python train.py --d_expert=48 --hidden_act="swiglu" --moe_layers=[2, 3, 4, 5, 6, 7, 8, 9, 10, 11, 12, 13] --balance_loss=0.00546 --balance_bias=false --groups_per_token=3 --vocab_size=2048 --norm_eps=1e-05 --beta1=0.95 --max_seq_len=2048 --max_steps=4261 --dataset="wikipedia_en"
Below are experts of layer 5 (counted from 0) of a mixture-of-experts language model. Rows are named router (the router's row for the expert), down (a neuron's output weights, with its number) and show model dimensions 40-79. Each number is 500 + 25 x the weight over its row's rms, rounded and kept within 0 to 999. Numbers have three digits each.
After each expert's rows: a language model's description of what the expert responds to. This comes from a sample of Wikipedia text that the model never trained on.

# expert 39
router:496530482487468491478512480498529497508501525509519499490494523519517508514493501516525460452517519507523505485522469500
down0:497503498492510479534516492507482465501499488491495500504495498497497546504502513520499500449424495498497504492512504449
down1:507504507495498495493503499503497490415492459527499502503510497448497543494522500435474501500502500501506493503507586474
down2:495556495503520498505506517494501530502487444497491499512530493498486487506495531509498495502527579513487504483499511418
down3:498498433508525472550497562485476529501500502513500516500498501494513513516508504499489552493566515498484521438505490494
down4:528458478489495507468538499489511511505501533522504500490487513498500496503489409490464509451499477500485503540456495482
down5:492459498505511573513495510503493513519499508498536495501503498529460514498501503495495520485516504502499495496493492529
down6:498504494478526492499488505499489463527455495518496496508500556513502537570541495500545559509497528516500493504507488468
down7:494548506498504481496498493498513364490498498496514499500511503489497499506497501510527467476483509519500500513502497443
down8:500476490484495499537527548559475436511486494537475507505459507498502493488501521503457523460477511515501482514457440511
down9:493499534472496501484452513493512499495497500495505490487515509482501521505484495518475515509499501469498515502506522474
It responds to: Prepositions such as of, in, at, on, from and during after a noun or verb, as in As of the census and across the.

# expert 1
router:488525502525521495490487514456452518507556451496486512483457488486475525476524496497517473508475469511488497537512526536
down0:500475458500503488535526502494458517580499475499501503497500483517499497501500524501500494509517503502546496500508509514
down1:529497483503512498498515499505495521487502505508475500506513501500500486507501492528510416485523487488513501429497502500
down2:467472510496503538408570497543487502500460475496499500491500484457518516499499507480500452506496499494493511500556479501
down3:493498422506501500501512492522498505496486511502501480495457502557504526501511501563490537509500513491486507468496532496
down4:494511505487501500512447469529515485525472457516511483486509527499472539509499477504509500485560501501500500500474499500
down5:474430500500500503490535530500488468500496487503501500523500500496527450519521542501480500526554473474501509506521512514
down6:503496523496428499505498524514512475503496505488498485509507501505512502499456476509493504479494495532551523501498483453
down7:500456500498500534593477453480502501508495499500541512500507500492499501499503512501482512491534511495464501495495502495
down8:451469431494490460506500530521542470500483500521498472508483489553499496499482501495500507558501500507496500460502542490
down9:470456501526463500500499500503492518495509485497544507478517464465469502501492496414485502501492472516451504502496489498
It responds to: Vowel and syllable pieces inside foreign place and personal names, often in tables, such as Pist-o-ia, Macd-u-i, Vi-no-gorac.

# expert 4
router:503513483501466479476514491503508509503556501494568495544535492524470524488509473480494457553449549483454496490486503504
down0:494504529466539509537473518497492455503504549464439494516501551510500506507519497482454473487521518577520500513528512466
down1:504475518500504501501459481473505470545498496462474536487531506510486506483483502500507496473582510532490505534519473522
down2:501546534516530490500547497501526472495499508517499496540505510564487501558507517505589451501472504493471500505501504498
down3:526504504500506521504498465500450525526502501500508498506471505496491473496505531508497516452499462494545383499415444503
down4:510502505502501544534474520486559530475492514532492502502517476499439477533519503506504500541501482422534561499508549495
down5:508477512499497531508521490495499505560484489493501504504436497512521550461524505542500506494499498499497504550503496504
down6:478493500463500558527472503504503501527469450502505493451546499493476502502509474495496488546381459455500533505472505480
down7:541511472538507460437524489502500561534483500479487510493498500495496519496458516499496501544368496499499523503495478498
down8:524502501503508495500472492500509501493494456536507487507479488496510469472475474441502484500493471503486494536527552508
down9:497431512507491493472471520487503492520517520521427489546495503539499499474545476508500460523498540492548530494470491490
It responds to: Function words after verbs or adjectives, mostly infinitive to, plus as, not, can, would, than, as in attempted to, open to.

# expert 36
router:516506507490518512473490482511494502512491544503502500487517505491523554489494480498514457442488524528507490533468472537
down0:466483500493500454477493512497497455492539500500494501499495547486511511494501558504541485493498504509526502427495539498
down1:536509504515490562515500502566496474495469543506505564498517498471518499516499456467498482498538517488523527506501484549
down2:501495524481495499511502499435459503495498492532508530498516501499488536496511499563500512498499498499480500488536543510
down3:479486487505512423513485503493485511500457502501497506569487572462503545486486434488500499490521504477518496474495492506
down4:495496513502517497500495487511511502495502506456498511503452508492508495489473499469471513473520510495553417527498500483
down5:445481491462500497501459511481526471514472478454499492495521503506524512478501533485493444513507501501500500439519506495
down6:501538492504505473491492499500525500542500501487519514504493494499495542629503507499505488468512519507501483497547463507
down7:500512540488497500491576500528500503500491499508519502496454498493502528490502426493543480431440504499497507501561508513
down8:541524478493491529501511480436457500450506514480466490437517516480478493496515482504483485484452486523513521499474497447
down9:501449475511476530503476500521539495500511490500499530509497576501462499500500515474514511554500501508500499492493491505
It responds to: Prepositions like of, by, with, from following participles or nouns, notably "succeeded by", "selected by", "area of", "as of".

# expert 10
router:483518506520531507539494487506525519536539505524514495526539496502495523510497500539499468513555518459496454491516478518
down0:500490501496473429501492528542490474500499476501470475494499489509446489523496471490503493483518487505464493506502500521
down1:576517497499506456501510509515494501549507484501490524501524526500516488480550487497503528502499496556524487505476479472
down2:509498496471493504497492454487501495502515449493553507462506477501450479548551474557499502529477460460518491503502502527
down3:490519550501540506480550499509513507507460499498499500503495496527494501620497520499500423501472528499525500511472459507
down4:512493497506488501553497487490483569559500502500535551499512497517503494516484471500469493505513557490522506501498497496
down5:468502492462476497479510494490495514505499419447511499503535485498466441467518496502498476502499501562500488514544485500
down6:510477460500499526504490476530498500542509515477514495491529497500479506498560512505506510499497502526443497502518498487
down7:472498514501465480522505481498571497475501506536501480499501486498498495530495502500532458500461481491496498475508489497
down8:504492493464522515505460525546536501530502520527513527498524494484473488468449532500551499505499501472500497505500453509
down9:493464500435505500531507509541504498482500507546521467498477470497499508501522503466502496483504476496557484495497514495
It responds to: Mid-word syllables inside foreign personal and place names, such as Popovi-ci, Oric-on, Y-ang, Si-ci-ly, plus common first names like Robert, David.

# expert 59
router:500485502508457495521518466538496524512533460530508507484490525486541496506508498544522484520507494484508482536507451454
down0:502479461492510484504499501512497469501502441488492538546500498471502501559507485490500532495425494491496443499483490498
down1:490453566502466574488498499499503493471535487537526505479528500495507479496494533477502492503498500537470498491529489498
down2:458533499486445501480498547516503494494539499500521517487498485502487434515473478500485501500557490461501506440555503506
down3:510512471501552483508492510575499463489464500506538500500504538501497493508480550495476538630502472503564513497485501501
down4:518496492484463492504537499507479502525495500501488568512516497510453498450542498537511505496505502514485500499504512510
down5:526447502504494503463479501499496487502502487492474499479515501475477490505501509533503482500501502503491498523537471483
down6:498515504499498490498528496523520500516517484595456491505476507589501497501503467544500530500502506464534529519480498504
down7:526500497510493495495490538510478518523478479496498505485503501505502476496481417510472497517493468435464510506507491509
down8:495490462505500523510501499501518495495459541519499512488507503507508529500503534435418490500483502467486476493479443508
down9:488500546490487552500612541495525477473474498493504496460498510502501475494499507498494492489530498488503488521501538493
It responds to: Adjective-forming endings ic, tic, ical, al after word stems, e.g. systematic, pandemic, Communication, Tribal, plus some apostrophes.

# expert 24
router:510511515513476530538510507511515506510505484539561488582523536501501508517524435509512511459500506508482507504482471482
down0:502502513505486501505492545498510507497503504508547481523495513491488502510505446476482502514498495516498438432488563499
down1:497525501443502482516498513496498519503498458481472494494501493512486508505513493509489523503495427504494490531557523500
down2:571473489453496502489478499530494496532496470503501507526485497480498503480504448495473499512475475512500498501501499500
down3:501483513511481422507481486514416452501500491474504497487496473498475477488491507496498499498506479494572461500524481495
down4:509503483504488556519528483497469522468494507504461430515504487468498513500496504499507500499502498510499496502519502496
down5:502507533502466511507478497507495506585491466455493506483506463513499503509501513550501501488518554573502514502457470508
down6:509499503502521491506500513491478536418471490498524526470512500505485500514484527505495497486498582495499507485499482539
down7:500488542474529490496503486535526500513497492501517510473496434505494534534506510495488418516500494502501469459512504495
down8:492496540492532524491545493491471495457500500502502471508572448503476467493513514499478460521500505497444502549469523503
down9:500501534461491502500493499492498497475504515489511500487472502470506504509499502489441573501481503504512510506484462514
It responds to: En dashes between dates in ranges, especially birth–death and term spans, plus table pipes and connectives like as, until, than, since.

# expert 28
router:503503524471468490487497529504502509552480481501486488534481496501525495510502487477466483476485457517531483503513501506
down0:486502502490489481506500467608510460479497493499496520488521509491481496486501495476482503503483532497500503493509485489
down1:502502500482539511539442488501513496506496483505466561500510505503481502498522505470493496529456500493493492510504501515
down2:548570500518521498528592509473462448517452497472461498456500475498500463459500481500482500494491494498502447495513508499
down3:546503495478478499500489467508527521507487493511509505458504500498487627509503518492497500505477487501496513481505497503
down4:524544500514511521447512479508490522499525497494501499511497515503502495500483492495501473503492504489515502503473501475
down5:503525478513500503503500549509484511508502516503531543533497492472552506505494523533505526481534509501495479532473482511
down6:506499522493463498500507511512489501494498497516500486500504478544438508506496479494536487450494478511491492547497496504
down7:496484484508480514519495518502462505488470494505496442509495499508464498563499470504512488492509501489505451473507508503
down8:496498482500487501543472479487488500527502501524493511502500516499485496592511493534503533489503513418493474498501500524
down9:479500487539491512499492561500500500471500502500533506480492528509478496464504504522500490500464515501561508608500445437
It responds to: Endings and second words of place, club and competition names, such as Budap-est, Clif-ton, -field, -burg, Town, Park, Cup, West.

# expert 15
router:502493496528488502472495518508480527448554489456485509504459488508526465484519472497543493515487479508510512474494567526
down0:502511493536539482505539520557558441554504484511495537477498494520502494498473498500480473470478519501453545512523516456
down1:497510498470576498478507488493394519514493462458479532490490501573500501501500497496516513509531499500497518497507530512
down2:501476536502483562496492455501520577483507531484509497495540501497488495488492503499512506497522508479514499499504559451
down3:442495487548499377495500492499568499489500492500508486485459499465498506452524504513554500493504498492500413524502486505
down4:462502470500554499459502522503519512501500468449500512495533555531478521504503489473470514486507498557512497498510482502
down5:503511496501496487495507498511512611499510497499502531487502496544499509518495512501492496501483485514507566503469473472
down6:526432505476471488483501499497530498555492511540479396466425463449467497499496518553501469495507496466495500496495548503
down7:498495494538500574498514500528489503521510489514452493486502481494495524527500518505486520496506500498495493500491497518
down8:498499501504497500406500502545509490498451518499509506498538513484471496536536488496492509497532471509464501488487501498
down9:532422501469533540483496523494502499500480498499474492498495494497494524463502497545506458502496510527520507499514495501
It responds to: Syllable pieces inside words and names, often after a capital letter, such as en in Passengers, li in Alliance, gre in agreed.

# expert 63
router:503465479464475485504494511497518491488487525518476506523501516534516489517524490511490485451474501488499518514470544552
down0:505507500497550499519510497511434498494504506503503541489492445499488503504502508500509501497504492505516504498466500491
down1:477485530494450499501498526475529497633510492532491497518492501500501491504568519509496522511504497506499511495499501543
down2:523497511517499483501498500490494476480545498484516513504523475494501505528490506516520504565511493482458502500498494506
down3:539488481504493476503502485446501497526500497523493541503539522515501501487499501498522478498451461479459493491471499485
down4:449472511500494486502501501494518503510501502488507554499474474501489487518536496491513459504505510500512498583498501503
down5:502481491465495501511482497510475502500489510518544502520563495546500472511493480501495500372496509503505475494531505494
down6:456474505491495514499489497518492497506488450542464518502482492526515501491494504494509498527500494515493491492500514468
down7:515506497496507515520532535509480451444499493456499496497502512496501523491488545472524437501506461500509433511503510522
down8:507502501514485501442495499495592496567493448501505465498500504500476497491476516539575541497507500482536508528497473500
down9:503499503500531517461485495465511455502486499505545474455457494541498482475484524501525504559503506471481493492471500511
It responds to: Short pieces inside names and words, such as if in Life or Lifshitz, la, ol, sh, plus words like following, those, one.

# expert 38
router:513524511478518487501503483523468499536485454510498497480503510532505465476508510489511507511490480476531515523496529469
down0:501510537516528534489482501490494517502471501542512532493499483499498512502510526449501501518497494487491553501502444560
down1:493493501488540517549500488501493494506532482501502475495481501496472567586506506442501474499492504509498493499510500498
down2:500499503459544518481484489470541508510532507537495508484497497499510495502477489536519493554529500496485441505509498490
down3:524502501497481470462496496485526492539493492561495466497522504536490492480506518518500500476500490457541503501497505516
down4:500497518546538488496499469506515489500494506498490492518503479496501506515470541498475501500468586534421492505439458439
down5:492462551512498507500511510522466525512537451553499465475488484500479497554470489476500506501514495504454497500512508491
down6:491580496499506501496486502499496506505575499496500522501533501497477509524496488504507476496484491530492502519499497443
down7:490504498505518504502477501494431435508461502509535501540501447519474529556497498508499498501437469514503469503579513509
down8:489488506498552517501464452498491505500512509492497501471518489501507487496501522508501514563486481520499506455498510504
down9:504525496497501471506499491499506497470503464500513512507566540516524498489525426512545572500505500509542456499499499504
It responds to: Vowel-led pieces like al, ur, ir, o, e following a first consonant, as in b-al-ance, b-ir-th, beh-al-f, and names like Al, Bur.

# expert 62
router:491500501527475502475529496482429470500527514513500501489485508524540478469514513525478494484488519470521490491480489543
down0:495570508521513479529494483489527490510501539499510459501492499501504472463518502503466477492493484530490452497499502490
down1:504518496505495500502468529499521498506502501466493476517436489514483501492500484427484506475509507556492508441499502499
down2:483483467508503493499497575501525502502498501480463501515502520505511500505503493489486501439497492489500535485587503510
down3:502502492494516497530517496597580475516485498491488496497427558506498507466576501512540511505523506488504504496493496494
down4:504491469527498503487493486498485437492497530491505524487499469512502505510458499491464503513520500509497501527495500508
down5:491521464520501513498541463490502502504502491491503528499499499488500501480503493496453499561513533503488491494484503500
down6:575470466505497545499484504501540499505492513471503481506496502502508500500502499391500492505500508503513495540494499501
down7:478490474474505457503505538500465497501487494499451512528503482510509518503500559500478487429506464501512500441505520495
down8:499479503478438546485477554499520569516512474485507506507500502474499470430517483509504446513484505505499509506502505481
down9:548491500520486517511501496514481506502584529500510512506524460514500450472480462498494490479464483510523489497469469518
It responds to: The syllable an and similar vowel pieces inside foreign names and places, like Ist-an-bul, Dest-an-oğlu, Bri-an-na, plus first names like David, Jan.